config = dict(
    n_layer=13,
    d_model=448,
    n_experts=64,
    experts_per_token=8,
    d_expert=32,
    d_shared_expert=128,
    activation='drelu',
    moe_layers=[4, 5, 6, 7, 8, 9, 10, 11, 12],
    router_score='sigmoid',
    normalize_top_k=True,
    routed_scale=1.0,
    balance_loss=0.00282,
    balance_bias=False,
    init_std_router=0.0352,
    lr_router=0.000651,
    vocab_size=8192,
    norm='rmsnorm',
    norm_eps=1e-06,
    tie_embeddings=False,
    optimizer='adamw',
    lr=0.000668,
    beta1=0.9,
    beta2=0.99,
    grad_clip=1.0,
    batch_tokens=[32768, 65536, 98304],
    seq_len=2048,
    train_tokens=419800000,
    steps=6842,
    dataset='wikipedia_en',
)
Below are experts of layer 10 (counted from 0) of a mixture-of-experts language model. Rows are named router (the router's row for the expert) and show model dimensions 128-191. Each number is 128 + 32 x the weight over its row's rms, rounded and kept within 0 to 255. Numbers have three digits each.
After each expert's rows: "comes before" lists some tokens at least twice as common just after its tokens as in all text; "mostly gets" lists some tokens that are sent to it at least half of the time. This comes from a sample of Wikipedia text that the model never trained on. Tokens count by the router's weight.

# expert 2
router:168091135133135175078120161155139105135151157083162085173160099173104154159094084087152077088150097137167169154156094105146179082061084068103147145097105113138126143095145091075108093158156114
comes before: " |", ":", "=", "|", "\n", ";"
mostly gets: " %", " Preceded", " Succeeded", " Candidate", " Apps", " Result"

# expert 12
router:173102137142109175075106140124163078157161175097161072161163072176103135159078091109160100085128092143174158152163086074165176093097105084083185129084134109177106182092169101084105082187160111
comes before: "-", "|", "=", "3", "Personal", "ation"
mostly gets: "\\", "isc", "erv", "iti", "ingu", "equ"

# expert 8
router:180113133103105172091118154125165085151160176104158074169169091190112132145095098102187092091163100149179169159161093091173165099083096075087155119094113123173119161073170095085104095164152098
comes before: "-", "=", " |", "|", "\n", ":"
mostly gets: " Animalia", " —", "′", "aged", " Genus", "fo"

# expert 9
router:181099147114094162085124152127152081139151195097172079166178093182092154149090092102151095089123096129171171159167076093148163096085099092082180141085105096166099157086171097090084075187157097
comes before: "-", " |", "|", "=", "%", "7"
mostly gets: "′", " addition", " MF", " Fern", "Note", " weeks"

# expert 4
router:156103129096135163087112159133172085148142176092179100161169089166132158124080089088162090099159095124173146155148084100151163092091110077092162127098112126156123150104157094081093086158172095
comes before: " |", "=", ":", "\n", ")", "′"
mostly gets: "″", "°", "′", " Succeeded", " Candidate", " Preceded"

# expert 1
router:154108153110128170081134166159173106168157169108156091159171084173118157157083089100167091088142091124161178152165080074163174081086116082083171142091115123176112135100159084075094083156174117
comes before: " |", ":", "\n", "=", ")", "′"
mostly gets: "″", "°", " Candidate", "′", " Preceded", " UTC"

# expert 10
router:162109142121105175095118143130138097148173178096171084151173064171102134158078093106161088084137095138166159150167097091174158084082096080087174129083123097158100162084179094074084080191159118
comes before: "-", "|", "=", "–", "r", "{"
mostly gets: " FW", " MF", "erv", "inc", " much", " due"

# expert 14
router:167095120112103174084097162134151084160165177091173110182168071178097157156092096111171112097136101143163158162171087102167154091088101095084174119096120124175114169084159113091103074170149105
comes before: "-", "|", "–", "%", "0", "y"
mostly gets: " much", " self", " enc", "equ", "enc", " none"

# expert 3
router:152089145133102165098098161152175089173151152112162097173151083158116158159097083085181075081138111147163163155158100087158173086074087102077185124083103109168120139098168090087125085193161109
comes before: " |", ":", "=", "\n", ";", "′"
mostly gets: "″", " Preceded", " Succeeded", " Candidate", "aged", " Coordinates"

# expert 5
router:156104140122137173109116169133151095164143161101165112157163078185110142157089099097167097100157102134157171165156093084173155084089097096076154128103106110151121129108169092070086094175170122
comes before: " |", ":", "=", "\n", ")", ";"
mostly gets: "″", "°", " Candidate", " %", "present", "Personal"

# expert 0
router:174102142131124155080124149138169076149137160099168096147154082153119147149094084091168105076146107139174164167166092080165174105082090074093159149084121114155114141106158091099106097171149112
comes before: " |", "=", "\n", ":", "|", ";"
mostly gets: "Personal", " %", " Succeeded", " Candidate", " UTC", " Result"

# expert 7
router:173103124132127172089115164117151082158152170111178088164177093173129141162069099097161093084141097144169133151162089090158170085097104083080175125079118097167121147080165078080085071186172112
comes before: " |", ":", "\n", ";", "–", "N"
mostly gets: "″", " Succeeded", " Candidate", "°", " Result", " %"

# expert 11
router:168126146138107164094116132129161100145152174102170081160163084175099147157080076101175107087127106143161176166164096070167176091087106082081183142086126096165122177086158093074098073176162104
comes before: "|", "-", "=", "  ", "r", "nt"
mostly gets: "isc", "  ", "See", "pre", " way", "con"

# expert 6
router:167110141128141156081093156142154085182150159110179090152172074172111141166091099099156098084144095133153138159142098093162163100095102085095164116084097108168107139103178081096091094177178112
comes before: " |", ":", "=", "\n", ")", "′"
mostly gets: "″", "Personal", " Succeeded", " Candidate", "°", " %"

# expert 13
router:174104129120102155086111150136155089149157165103175098156162087167113152144096109108155105089154102142165153158156085091163160084092105077106158131084105120176094156088174090072100088176165092
comes before: "-", " |", "|", "r", "e", "t"
mostly gets: "za", "isc", "imi", "mu", " Episode", "usa"